config = dict(
    d_model=192,
    n_experts=32,
    routed_scale=1.41,
    balance_bias=False,
    optimizer='soap_variant',
    lr=0.00436,
    beta1=0.95,
    beta2=0.95,
    batch_tokens=[32768, 65536, 98304],
)
Below are experts of layer 5 (counted from 0) of a mixture-of-experts language model. Rows are named up (a neuron's input weights, with its number) and show model dimensions 0-95. Each number is 50 + 12 x the weight over its row's rms, rounded and kept within 0 to 99.
Before each expert's rows: "mostly gets" lists some tokens that are sent to it at least half of the time. This comes from a sample of Wikipedia text that the model never trained on.

# expert 24
mostly gets: " There", "' (pen.", " In addition", ", there", " worked", " example"
up0:55 67 54 64 55 40 42 47 51 44 23 49 32 38 43 38 37 55 49 46 26 49 76 56 50 41 53 43 69 50 50 68 46 37 51 50 61 41 56 35 22 63 50 45 51 34 46 63 66 46 55 29 66 37 50 60 49 49 33 44 55 56 60 57 21 45 59 55 58 44 60 45 31 51 61 42 32 44 49 56 33 52 36 44 77 56 64 58 50 50 46 41 35 51 56 39
up1:59 56 54 61 76 58 46 68 72 57 49 21 30 38 60 59 35 59 15 47 25 56 39 60 68 51 48 45 53 42 67 46 60 51 63 53 62 46 68 23 48 68 59 37 53 44 41 50 21 72 51 61 57 52 67 44 59 57 41 66 47 50 44 52 44 33 41 56 40 45 50 56 39 36 42 40 72 56 48 37 59 46 65 45 53 46 42 40 59 26 40 51 61 45 64 67
up2:44 52 48 79 47 28 34 45 42 68 71 21 40 59 56 49 54 47 46 38 52 35 48 59 30 48 64 35 44 31 47 34 71 36 30 65 46 58 35 43 47 40 46 42 69 45 46 71 49 48 49 46 47 41 51 52 49 48 57 39 52 61 42 60 37 44 68 68 57 71 49 60 53 48 35 70 33 62 49 65 64 49 58 64 37 47 37 47 52 80 44 58 76 54 43 26
up3:32 50 65 34 59 28 48 70 26 49 48 45 74 58 55 57 32 40 34 45 67 46 60 44 54 49 47 61 33 30 34 38 60 42 53 37 36 55 53 76 45 53 53 37 46 69 46 48 50 57 34 44 55 66 49 50 72 30 40 52 48 47 35 61 41 61 71 48 63 49 57 67 49 55 36 47 45 43 17 32 58 58 35 47 35 44 69 65 59 67 64 63 41 54 64 36
up4:50 57 59 53 67 68 40 52 36 55 69 52 37 55 62 53 37 43 55 52 62 60 59 85 41 56 53 57 42 60 31 58 61 66 27 45 65 69 71 50 72 36 41 67 33 29 68 37 40 51 27 53 59 47 66 65 42 56 39 50 29 30 49 45 39 56 71 36 48 55 52 57 43 39 68 53 56 78 37 38 64 37 30 46 54 44 52 40 55 71 54 64 51 53 54 56
up5:33 56 42 47 49 76 47 63 60 55 54 52 62 46 40 54 41 36 34 58 37 67 58 57 46 45 62 57 62 40 59 37 56 65 43 39 60 43 81 45 32 47 37 45 57 48 80 41 32 24 51 52 73 63 36 35 63 33 39 52 55 71 46 45 43 39 46 42 55 67 85 57 51 58 47 30 26 65 50 71 68 58 45 35 52 56 53 53 67 60 59 47 63 58 25 35
up6:39 59 58 48 54 34 52 46 33 47 38 40 77 54 75 43 54 46 54 57 43 57 65 65 88 48 80 58 81 64 46 62 45 46 70 59 48 49 60 19 46 56 33 48 43 37 59 36 38 49 41 54 52 60 60 47 61 42 48 60 51 24 41 37 37 44 46 53 34 54 40 40 62 37 67 47 59 51 32 66 58 47 51 70 64 51 31 55 35 45 65 50 82 57 36 57
up7:58 34 38 38 53 49 42 53 63 24 67 40 52 64 69 47 50 39 45 44 60 53 43 53 45 30 42 66 52 49 50 25 48 52 43 34 36 52 33 49 49 56 59 40 60 47 48 36 61 46 29 61 54 41 52 56 44 57 42 69 30 57 37 43 68 47 41 56 55 56 32 45 62 24 58 37 66 56 61 70 45 45 31 41 54 41 65 51 72 49 44 49 66 49 52 50

# expert 21
mostly gets: ", a", " is a", " as a", " was a", "ed a", " with a"
up10:60 45 63 56 48 48 45 49 29 67 65 32 43 32 27 47 58 58 52 30 49 39 39 39 54 54 65 45 50 33 34 56 48 54 42 37 13 75 18 50 38 29 57 43 29 53 17 57 69 77 69 33 47 68 39 46 54 39 46 54 48 42 57 65 28 63 73 49 48 58 48 64 47 67 57 41 53 53 60 61 48 43 46 35 68 45 46 62 20 38 54 46 62 38 54 63
up11:49 42 34 52 74 61 49 16 52 42 46 40 63 57 58 53 43 46 64 51 53 73 33 43 61 48 47 49 66 47 50 70 47 22 48 55 61 69 50 44 37 60 58 36 61 40 40 35 49 51 49 67 33 58 61 37 65 59 61 66 76 53 93 52 61 47 16 54 62 63 65 52 57 40 61 62 49 43 44 45 60 72 53 38 65 52 22 46 53 60 86 50 52 47 39 31
up12:20 60 36 48 54 44 61 59 48 46 43 56 62 38 27 52 57 50 52 66 43 41 32 52 38 63 58 46 53 40 65 49 54 46 37 41 34 35 50 62 69 28 49 32 65 62 37 55 36 55 61 57 58 35 46 40 57 67 19 73 18 48 46 44 49 35 33 48 45 46 41 44 49 60 33 72 56 39 38 57 56 69 57 60 48 55 74 67 58 48 45 58 66 42 42 89
up13:72 55 46 63 32 67 37 42 42 52 44 47 63 38 35 67 35 67 46 74 36 52 45 50 41 48 55 43 31 70 70 49 47 49 56 26 35 56 46 62 62 53 53 46 55 66 45 32 71 40 31 68 58 49 67 66 63 41 58 46 71 41 45 86 34 48 40 53 47 49 44 53 46 27 32 56 68 53 39 42 51 61 56 34 65 47 75 48 63 54 42 72 40 41 54 57
up14:54 53 43 40 45 33 46 45 43 50 63 38 55 64 48 43 58 54 42 61 39 46 33 43 40 54 55 54 60 47 18 59 54 45 60 47 33 39 28 48 55 81 42 46 41 51 24 64 69 37 41 56 33 40 33 69 48 35 91 43 53 80 66 49 72 57 67 40 31 46 78 36 74 47 39 50 77 53 47 45 57 59 40 50 51 66 55 63 64 43 30 52 40 39 56 53
up15:41 56 60 52 45 59 52 42 58 44 24 29 36 51 46 50 30 65 51 49 35 48 66 47 63 36 35 49 73 56 59 32 50 55 69 40 69 53 66 37 61 55 71 44 50 38 49 56 52 59 67 42 58 49 51 80 24 49 34 45 55 57 49 54 40 44 42 41 52 74 36 44 38 21 49 80 73 43 53 39 40 53 39 45 47 65 59 73 49 67 56 56 49 55 42 67
up16:39 43 56 42 42 39 19 46 35 74 57 62 56 55 63 56 54 66 57 43 25 73 51 80 44 52 58 55 52 46 42 58 61 50 35 52 56 58 51 46 63 61 55 42 54 54 46 51 58 47 69 51 62 67 46 47 59 29 52 48 37 17 41 54 28 44 44 31 44 49 73 61 52 38 49 51 55 45 63 40 34 25 59 57 61 40 61 42 30 43 60 38 53 54 45 52
up17:40 45 51 49 69 89 33 32 52 69 48 47 62 45 61 41 36 26 40 50 43 28 70 54 69 57 49 47 56 53 66 59 49 49 55 60 51 54 68 36 46 55 53 31 55 66 38 60 54 36 55 41 49 63 47 54 48 70 41 40 62 77 56 57 51 54 56 50 45 66 42 60 48 63 52 57 42 65 68 32 53 48 60 72 60 51 45 50 43 52 59 40 33 45 50 63

# expert 12
mostly gets: "018", "010", "012", "008", "009", "016"
up10:34 64 50 72 78 55 62 66 63 48 65 40 42 48 45 57 42 78 36 74 59 57 64 58 71 31 55 41 62 53 40 55 39 42 47 42 54 63 51 56 66 53 53 48 67 63 56 50 60 57 26 44 33 71 40 57 53 54 40 53 47 62 44 55 40 36 62 48 47 56 61 57 49 19 51 53 40 59 31 19 45 38 49 44 61 50 38 59 73 39 36 45 30 22 58 51
up11:48 75 57 45 37 51 39 49 62 51 47 37 57 45 51 55 42 59 44 58 42 36 35 42 36 51 81 56 48 39 28 49 42 48 37 69 37 51 57 39 41 49 26 49 59 65 59 67 44 49 42 19 50 65 48 81 35 60 52 65 45 56 40 39 42 50 38 54 29 63 55 49 68 57 64 66 40 33 41 69 40 41 35 36 46 39 78 55 68 47 44 51 59 32 43 43
up12:76 42 52 52 56 49 68 48 48 44 58 31 36 41 46 46 39 47 39 58 22 49 77 70 56 38 52 51 51 54 46 37 49 43 66 48 62 65 45 41 37 44 50 41 54 56 57 50 67 33 57 34 46 51 59 71 37 22 64 48 60 55 62 59 51 44 68 62 60 33 51 81 53 46 48 74 47 77 36 53 62 23 47 39 45 52 63 65 38 36 39 76 56 16 43 66
up13:41 47 51 61 54 68 38 42 36 46 37 27 54 70 22 47 58 46 49 89 36 32 58 68 55 30 50 44 73 30 38 33 39 46 43 51 42 49 47 62 41 28 38 45 31 44 49 58 55 41 46 40 56 38 51 38 34 51 35 48 58 65 39 70 49 69 52 45 75 67 44 52 62 65 53 63 61 66 42 32 67 53 65 44 45 63 30 55 54 40 56 72 39 28 46 50
up14:38 47 54 61 73 49 48 44 52 45 72 61 62 71 56 46 53 70 18 53 59 76 44 40 59 33 45 61 63 48 64 48 24 62 61 62 60 53 54 44 64 47 52 54 54 72 38 49 47 50 42 28 41 44 76 55 28 70 68 49 54 60 48 50 43 48 38 47 50 50 34 60 74 61 67 54 47 46 53 53 39 50 65 55 26 33 54 50 64 40 43 84 25 62 65 50
up15:76 55 41 54 25 33 41 64 52 60 49 45 64 58 33 46 30 46 50 67 56 59 65 62 65 52 54 47 68 57 42 53 36 50 40 56 46 42 51 49 38 24 40 53 31 56 49 47 26 43 58 61 49 50 44 45 53 57 66 72 41 68 60 43 59 39 64 31 57 63 52 45 49 46 69 61 59 60 61 48 60 49 61 36 39 53 31 44 49 46 63 48 48 55 27 40
up16:28 31 64 62 59 54 35 51 55 37 50 50 63 56 48 40 34 70 34 52 33 62 27 57 67 58 60 62 60 65 51 39 36 40 46 44 36 48 54 32 44 47 68 60 40 31 35 43 50 56 36 46 40 58 25 54 40 61 46 62 53 39 42 61 33 63 62 54 75 54 61 62 51 50 62 52 48 54 46 52 34 29 42 33 50 48 48 41 46 60 62 34 40 62 55 53
up17:58 60 60 43 63 38 62 46 34 45 37 55 47 33 45 51 47 38 35 52 29 45 63 40 54 38 62 41 57 70 56 25 64 22 33 57 62 52 62 17 77 53 47 42 26 46 47 37 50 25 53 49 64 47 32 36 58 46 43 44 35 39 48 70 43 59 47 65 66 60 23 64 64 63 35 57 57 50 53 51 61 45 56 53 45 50 42 35 46 58 43 44 48 42 50 64

# expert 9
mostly gets: " in ", "\" (", " In ", "In ", " (born ", "a ("
up0:55 58 60 53 39 61 27 61 58 42 49 53 60 41 44 48 52 60 47 57 71 53 58 41 54 56 42 41 56 45 35 68 27 43 58 38 31 57 52 56 41 64 60 52 68 53 24 70 53 49 41 40 67 73 58 43 56 48 51 52 33 40 44 29 36 45 42 59 46 53 50 54 65 43 51 58 53 47 81 37 68 53 36 48 54 54 51 35 73 39 40 48 45 51 42 49
up1:32 46 46 47 55 48 44 41 63 50 56 37 79 41 70 52 49 44 53 27 43 57 63 72 53 51 53 29 44 49 46 60 43 36 47 62 46 35 48 70 60 65 46 44 58 83 42 48 42 60 54 44 36 60 54 53 33 14 65 54 27 66 43 80 43 44 48 59 56 55 51 36 49 48 62 39 50 67 52 50 52 67 52 45 65 52 39 37 44 18 47 60 53 58 67 53
up2:46 62 71 66 38 24 42 64 53 59 54 48 66 55 46 43 60 61 40 52 54 41 56 53 62 64 46 52 79 26 37 58 64 42 66 42 45 44 65 40 51 42 60 54 36 34 51 49 60 50 21 48 58 54 54 11 32 41 35 49 40 51 62 63 52 27 49 77 63 45 60 50 64 43 51 60 51 49 46 60 59 50 62 33 44 57 62 62 61 57 40 31 68 51 65 58
up3:38 47 22 54 47 47 30 74 57 46 35 68 64 51 35 40 58 79 75 46 46 52 72 36 38 28 53 51 40 30 58 38 41 44 47 49 38 50 53 46 40 54 36 61 60 38 48 60 52 62 43 54 55 46 51 65 43 30 55 57 68 44 40 36 62 43 35 37 56 40 47 51 36 59 59 30 69 53 68 53 62 44 46 39 56 40 46 41 37 44 49 52 54 24 51 52
up4:42 51 42 51 53 24 74 48 49 35 59 30 57 61 55 61 56 49 20 39 60 65 67 53 46 42 76 26 64 48 68 23 61 46 50 69 56 45 52 50 26 60 49 43 39 51 77 44 24 63 48 49 86 49 47 39 57 43 33 44 58 40 47 72 66 42 45 50 48 61 74 59 49 64 52 68 56 49 62 65 67 55 40 45 45 35 27 42 42 65 48 81 61 47 47 30
up5:37 39 42 68 46 53 49 61 45 58 71 56 62 66 23 64 77 56 67 30 53 47 53 66 66 53 55 54 48 52 43 48 37 51 43 45 54 55 55 48 60 55 57 39 36 38 44 20 40 52 43 65 51 39 52 63 52 45 46 56 59 44 46 54 52 27 37 42 66 40 56 71 38 49 38 52 56 58 55 63 49 41 65 52 57 52 66 42 58 63 47 69 57 65 48 29
up6:47 59 47 62 32 45 47 65 50 42 57 44 61 45 61 63 44 38 52 57 31 63 54 43 41 45 49 51 32 72 32 55 39 57 45 53 56 56 52 36 49 49 61 35 51 40 66 46 47 55 66 68 38 68 44 59 48 60 61 66 62 62 48 26 60 55 47 82 43 49 52 37 40 57 51 54 42 34 46 37 34 41 47 55 63 40 39 79 60 32 61 32 35 54 32 43
up7:46 21 28 39 60 43 57 28 81 49 77 54 47 41 52 42 45 49 53 65 38 70 36 29 51 48 57 41 33 43 63 37 35 79 56 46 44 69 51 41 70 48 40 59 60 23 36 50 54 58 64 39 51 76 63 54 47 49 41 75 43 38 52 53 64 52 60 47 51 40 40 55 52 54 62 29 34 46 60 41 55 64 65 63 51 41 43 49 64 64 37 49 50 71 51 41

# expert 31
mostly gets: " st", " h", " r", " ch", " sh", " t"
up0:53 52 62 44 40 46 54 29 41 42 45 31 44 40 69 53 61 57 55 55 61 40 38 48 50 53 45 49 69 49 61 72 49 55 56 51 56 68 42 37 50 44 49 43 28 48 42 46 68 67 57 35 29 34 46 57 46 55 42 55 40 44 49 44 44 47 35 41 68 80 47 58 40 54 68 62 61 43 43 41 58 42 54 56 60 39 50 40 80 48 15 32 71 54 60 35
up1:24 63 57 40 62 45 33 37 44 56 63 36 46 36 37 64 67 47 36 55 61 46 44 38 36 38 37 48 54 55 50 44 61 63 41 44 41 30 62 38 38 58 48 40 44 49 39 30 58 61 64 37 47 65 71 65 32 59 41 77 41 42 41 59 71 67 48 39 53 47 64 61 63 52 45 54 63 65 31 72 64 74 67 67 38 44 35 55 59 49 58 51 39 39 42 71
up2:53 52 52 40 49 24 40 38 49 47 63 45 53 56 42 81 52 46 54 47 40 48 57 43 33 45 40 47 47 63 35 43 63 38 55 35 40 39 42 54 60 58 51 47 52 44 61 39 46 40 69 48 54 32 57 36 70 48 72 46 54 50 41 62 69 55 44 46 78 55 77 37 50 45 43 51 52 60 57 64 40 50 51 31 50 50 62 66 38 46 62 58 44 57 57 31
up3:53 71 44 27 56 21 42 61 35 53 60 52 57 39 59 38 35 38 35 56 46 45 33 70 51 66 63 23 39 62 69 57 39 43 50 48 25 73 61 35 49 44 69 36 36 48 65 59 36 61 53 62 56 55 38 42 39 46 46 34 38 42 35 58 47 56 54 27 61 54 39 50 62 44 63 43 71 54 32 73 54 60 69 50 55 54 48 49 41 60 42 55 49 17 38 51
up4:43 33 44 40 33 63 62 46 48 55 56 39 53 40 41 61 62 19 61 34 55 58 45 43 37 52 54 49 49 61 58 78 30 36 53 53 46 61 69 62 55 53 58 52 37 44 66 59 47 60 54 43 34 64 63 53 24 52 43 38 57 66 48 55 43 45 71 62 42 47 63 51 39 57 63 43 58 49 47 71 43 57 36 40 58 36 53 36 48 48 35 45 60 37 45 84
up5:54 43 38 66 44 70 64 37 52 64 40 48 60 55 64 46 57 46 57 42 46 49 69 39 48 55 54 44 47 39 56 73 21 38 73 35 58 61 35 21 43 67 54 48 32 62 52 64 44 58 54 64 61 45 38 62 40 45 55 44 51 39 39 43 40 60 49 50 42 48 47 58 44 60 59 67 77 70 82 46 37 57 38 40 55 59 40 56 61 66 34 33 36 49 42 23
up6:51 38 34 28 45 43 72 58 52 56 65 46 54 35 46 37 45 67 45 62 45 61 53 52 75 63 31 33 38 58 44 65 36 44 43 33 44 58 52 26 47 47 66 42 29 34 37 52 23 77 59 68 50 38 75 61 49 50 59 50 62 60 65 59 65 37 31 54 29 53 65 57 48 53 56 44 53 62 50 70 41 39 38 45 73 49 65 58 38 32 44 48 38 35 38 47
up7:55 51 63 36 42 38 61 50 52 28 55 33 50 34 50 73 67 56 42 67 46 70 50 27 33 44 33 41 40 56 50 34 67 55 52 52 35 37 56 53 39 79 56 39 75 52 41 51 37 51 36 60 61 45 50 41 59 55 46 71 56 50 56 52 39 50 57 45 61 43 43 40 65 56 48 70 48 48 43 50 51 70 41 56 62 53 58 32 45 41 52 43 42 37 47 59

# expert 28
mostly gets: ", which", "s,", ", he", " had", " has", ", who"
up0:57 40 76 35 68 68 42 41 70 42 53 60 47 55 66 52 51 42 38 43 67 50 43 48 58 37 53 25 44 50 56 56 28 36 50 63 38 61 61 53 65 94 24 50 51 51 22 46 39 59 56 59 55 39 44 57 62 66 52 61 43 40 39 61 58 51 45 76 57 49 41 52 54 63 58 52 64 37 47 63 55 38 51 54 53 39 50 58 57 52 53 53 61 49 46 45
up1:63 52 38 63 45 51 48 65 67 56 38 37 50 57 37 48 47 52 36 65 61 63 55 51 56 68 49 57 50 42 58 71 48 57 57 45 53 66 40 59 46 48 59 39 39 49 38 60 48 47 55 21 61 56 38 40 51 65 25 55 61 77 53 57 33 27 50 53 56 45 33 43 49 77 50 64 56 36 34 46 60 39 46 50 54 61 53 26 51 43 46 76 69 55 51 47
up2:65 36 36 36 36 66 55 46 62 49 50 32 43 42 46 83 57 44 46 49 73 50 42 55 81 54 49 48 58 37 34 54 38 48 51 35 62 74 34 69 54 42 38 55 49 41 52 60 56 56 48 40 58 56 44 60 43 45 30 45 57 62 56 39 49 40 40 45 66 46 20 26 46 59 71 43 39 50 68 32 37 59 57 53 73 47 54 67 57 63 67 33 43 56 45 96
up3:39 55 41 45 37 44 56 37 38 61 65 45 42 46 48 30 47 57 74 63 47 44 48 47 57 50 55 53 39 58 42 27 45 55 61 57 58 41 61 69 31 50 56 34 19 45 38 54 40 32 56 57 42 80 55 51 42 51 46 62 42 63 49 53 54 50 50 50 59 49 39 34 68 56 52 53 42 72 50 46 50 52 49 72 36 29 39 21 31 28 52 61 31 43 56 37
up4:45 41 49 40 57 33 58 54 39 47 48 36 39 55 51 70 72 62 63 62 52 65 36 46 46 45 73 51 42 61 58 38 53 38 45 62 53 34 37 43 44 53 55 40 45 81 43 44 49 58 78 65 41 63 51 55 70 39 39 69 74 35 61 50 49 40 49 44 49 50 65 29 42 45 59 33 44 53 50 53 37 64 59 52 46 44 50 52 41 69 32 72 52 18 64 68
up5:49 44 47 42 42 51 37 36 60 56 65 19 62 34 74 24 80 58 75 58 70 59 44 64 60 59 67 49 56 55 52 44 46 38 40 49 60 47 49 61 41 44 34 38 27 36 37 41 41 45 63 52 28 52 50 41 54 58 57 68 38 64 45 43 54 46 55 62 53 25 49 36 58 41 39 53 49 60 48 50 56 66 53 51 24 32 45 60 46 58 43 54 59 18 39 25
up6:50 62 56 64 31 55 42 58 57 61 44 41 58 36 63 48 57 40 55 52 40 44 88 64 65 59 61 43 54 24 59 33 62 45 52 36 52 51 36 55 67 46 45 56 48 32 61 43 49 57 55 56 53 37 45 64 66 36 35 54 49 61 44 62 52 33 38 61 68 41 60 46 62 43 41 59 60 66 36 54 45 55 40 48 29 43 57 27 55 61 31 61 43 23 52 60
up7:52 53 51 52 55 45 36 41 49 46 53 61 66 48 37 47 54 60 41 53 74 51 66 63 42 68 35 41 71 52 64 29 44 58 38 55 52 30 50 51 42 69 37 50 27 47 39 41 52 31 66 62 55 45 52 66 50 39 57 16 48 50 66 39 46 60 55 38 48 56 56 53 58 59 73 59 82 52 30 55 48 42 77 39 55 45 56 60 74 43 65 48 53 57 50 22

# expert 14
mostly gets: " to be", " is", " as", " not", " were", " are"
up0:50 44 64 51 48 47 55 25 63 62 58 36 70 64 73 53 61 65 52 34 64 52 36 67 42 65 36 52 38 50 67 62 54 47 39 48 54 45 41 50 55 45 36 44 50 51 27 45 63 51 44 59 58 28 57 61 42 43 78 57 55 36 69 43 67 50 27 53 57 60 50 50 70 59 49 44 57 37 17 57 36 58 34 65 48 33 67 56 45 47 40 39 37 52 36 49
up1:29 43 47 73 41 46 69 35 43 47 46 50 48 46 31 53 57 41 65 50 73 49 47 43 53 59 33 30 64 67 29 42 40 68 45 54 43 43 38 69 56 38 62 55 48 53 59 39 50 57 60 67 48 41 61 47 57 39 43 44 50 46 47 54 47 16 60 58 42 52 37 59 49 44 51 34 70 49 49 37 35 53 38 39 62 67 60 37 51 46 50 42 19 71 52 46
up2:66 58 64 47 53 73 49 40 56 60 59 48 43 41 44 41 50 64 41 46 60 65 40 68 37 67 46 57 63 64 35 56 52 57 46 33 43 58 32 43 35 55 58 39 59 39 31 34 32 54 49 60 38 62 51 46 53 58 47 52 45 34 26 42 53 54 43 64 24 48 61 36 39 50 66 44 37 41 76 35 46 73 59 67 54 57 55 51 49 50 21 47 61 55 39 40
up3:65 43 34 44 40 61 58 65 48 38 59 22 48 63 27 50 55 26 63 44 52 54 39 62 50 31 47 55 59 50 46 42 46 64 53 51 41 54 32 39 39 62 44 42 38 49 33 47 22 78 27 69 43 36 57 44 57 66 56 46 37 40 64 54 38 80 44 54 58 45 46 60 47 48 49 48 59 65 56 66 46 65 28 40 42 51 51 52 61 54 51 65 46 41 46 25
up4:45 77 45 34 57 70 46 58 40 43 49 52 52 58 50 24 43 52 37 34 43 70 31 36 35 39 71 65 43 55 57 44 41 60 43 54 55 38 31 65 33 51 53 61 46 53 53 43 47 51 49 36 46 52 43 50 47 25 43 48 43 64 62 57 52 41 48 59 33 54 52 46 37 37 59 57 59 66 35 43 31 42 76 49 70 47 45 62 55 47 55 57 46 70 46 48
up5:48 51 69 47 49 30 53 48 59 65 60 46 46 32 52 42 72 36 44 57 57 43 29 52 63 37 52 54 46 70 49 21 48 70 37 57 66 41 51 49 48 40 47 31 60 55 40 45 47 44 50 55 55 44 46 56 64 66 46 35 53 71 42 48 80 40 41 55 56 76 68 54 50 51 53 52 48 49 55 58 49 46 42 52 50 57 65 70 41 28 52 36 51 28 46 63
up6:55 43 41 43 56 47 63 48 49 57 37 49 35 70 52 49 53 51 54 71 54 41 57 35 46 52 67 53 76 39 58 28 40 59 58 65 39 41 54 58 52 43 27 56 57 80 60 39 47 53 59 69 62 55 50 56 53 61 45 39 65 77 35 64 57 35 46 42 54 31 66 36 40 54 43 36 42 43 64 45 32 60 49 34 56 56 56 46 44 56 53 30 51 52 35 77
up7:55 64 61 67 75 45 44 45 65 51 63 39 55 44 53 67 38 31 32 34 39 52 41 52 48 48 68 51 32 34 47 39 75 52 35 49 36 47 49 49 53 44 47 48 57 59 40 44 20 52 09 47 47 56 64 53 68 43 48 47 55 56 52 39 46 59 49 55 48 41 55 56 61 30 51 46 45 57 67 50 62 59 43 64 52 54 33 59 60 55 46 75 46 30 60 49

# expert 29
mostly gets: " company", " students", " Congress", " Hospital", " organization", " Africa"
up0:35 58 66 50 47 41 41 30 59 61 47 41 43 64 37 48 49 42 29 59 62 48 56 21 59 40 40 23 41 52 51 62 52 39 65 61 26 27 38 47 63 40 27 37 49 45 36 66 54 54 56 45 38 50 57 48 51 64 32 48 18 48 48 65 49 61 31 38 48 26 44 47 54 57 56 45 77 44 58 57 33 60 47 52 56 48 40 34 28 59 51 46 39 50 70 58
up1:43 49 60 54 41 70 38 61 76 52 79 40 34 42 48 34 49 36 53 55 62 58 64 47 44 58 67 43 55 56 44 45 73 41 65 61 49 58 49 46 36 65 67 49 26 20 53 28 59 41 41 40 59 60 45 46 45 38 70 54 56 48 75 51 51 39 41 53 49 32 49 57 61 62 51 45 65 58 40 42 48 31 60 49 52 29 52 66 61 64 35 77 65 34 38 42
up2:51 53 37 63 27 50 50 52 62 53 29 35 54 60 50 43 49 30 49 34 31 56 30 63 60 56 57 56 68 61 52 58 69 52 66 58 92 37 47 43 44 46 75 48 54 43 68 49 60 47 42 43 34 29 39 25 23 44 60 47 66 52 50 51 49 51 53 38 51 53 73 44 64 60 50 32 57 74 51 69 32 54 61 40 51 48 78 54 51 52 55 66 64 50 50 36
up3:57 43 55 43 55 53 47 45 30 47 59 46 64 26 41 61 54 56 27 53 58 68 36 58 36 57 47 71 49 48 37 54 60 58 59 55 53 46 48 48 46 36 73 50 53 48 39 51 66 53 26 42 43 66 47 40 54 68 50 65 61 35 51 39 58 77 52 46 45 74 44 70 51 36 45 51 55 57 36 35 48 41 66 18 60 49 54 70 53 46 60 50 50 81 47 65
up4:52 80 50 71 49 34 45 63 60 47 44 39 24 47 50 63 55 48 44 34 33 59 55 36 80 45 47 57 74 56 45 64 51 39 61 61 42 44 47 52 60 48 57 35 42 61 37 38 50 30 50 65 53 44 61 48 42 50 45 58 34 49 61 58 28 46 31 97 74 53 33 42 37 61 60 46 48 56 62 71 42 40 50 39 42 38 49 47 59 67 65 52 37 43 59 66
up5:46 58 60 50 40 31 61 72 50 40 67 39 43 47 37 54 40 64 49 54 43 47 56 50 41 51 80 42 47 38 69 41 59 50 44 78 39 54 20 43 49 37 52 51 47 37 36 59 45 49 59 67 42 59 60 44 59 52 49 64 52 57 39 31 32 41 69 43 53 46 42 24 48 41 34 70 56 50 58 51 26 44 42 30 50 46 37 57 30 39 54 52 64 56 38 41
up6:43 29 61 49 49 40 49 50 56 42 58 38 48 48 66 51 53 54 49 43 55 44 57 35 65 57 56 39 53 50 60 60 30 16 49 58 61 47 45 53 50 36 54 35 49 61 25 69 51 55 53 43 40 50 62 52 61 35 22 54 42 54 67 39 71 39 73 64 59 42 36 48 55 59 38 23 64 45 45 35 40 43 70 63 56 67 48 50 58 44 44 65 45 64 58 52
up7:57 45 55 59 45 52 44 55 56 55 58 50 48 58 51 53 34 21 54 60 39 44 30 63 40 58 78 49 55 32 45 59 61 60 74 51 59 45 64 77 43 54 42 49 47 63 45 58 54 50 40 41 37 61 43 49 33 47 64 58 60 21 58 58 29 64 46 52 43 70 46 62 38 53 61 33 34 35 45 41 47 56 83 47 48 41 61 35 42 30 25 52 61 47 57 42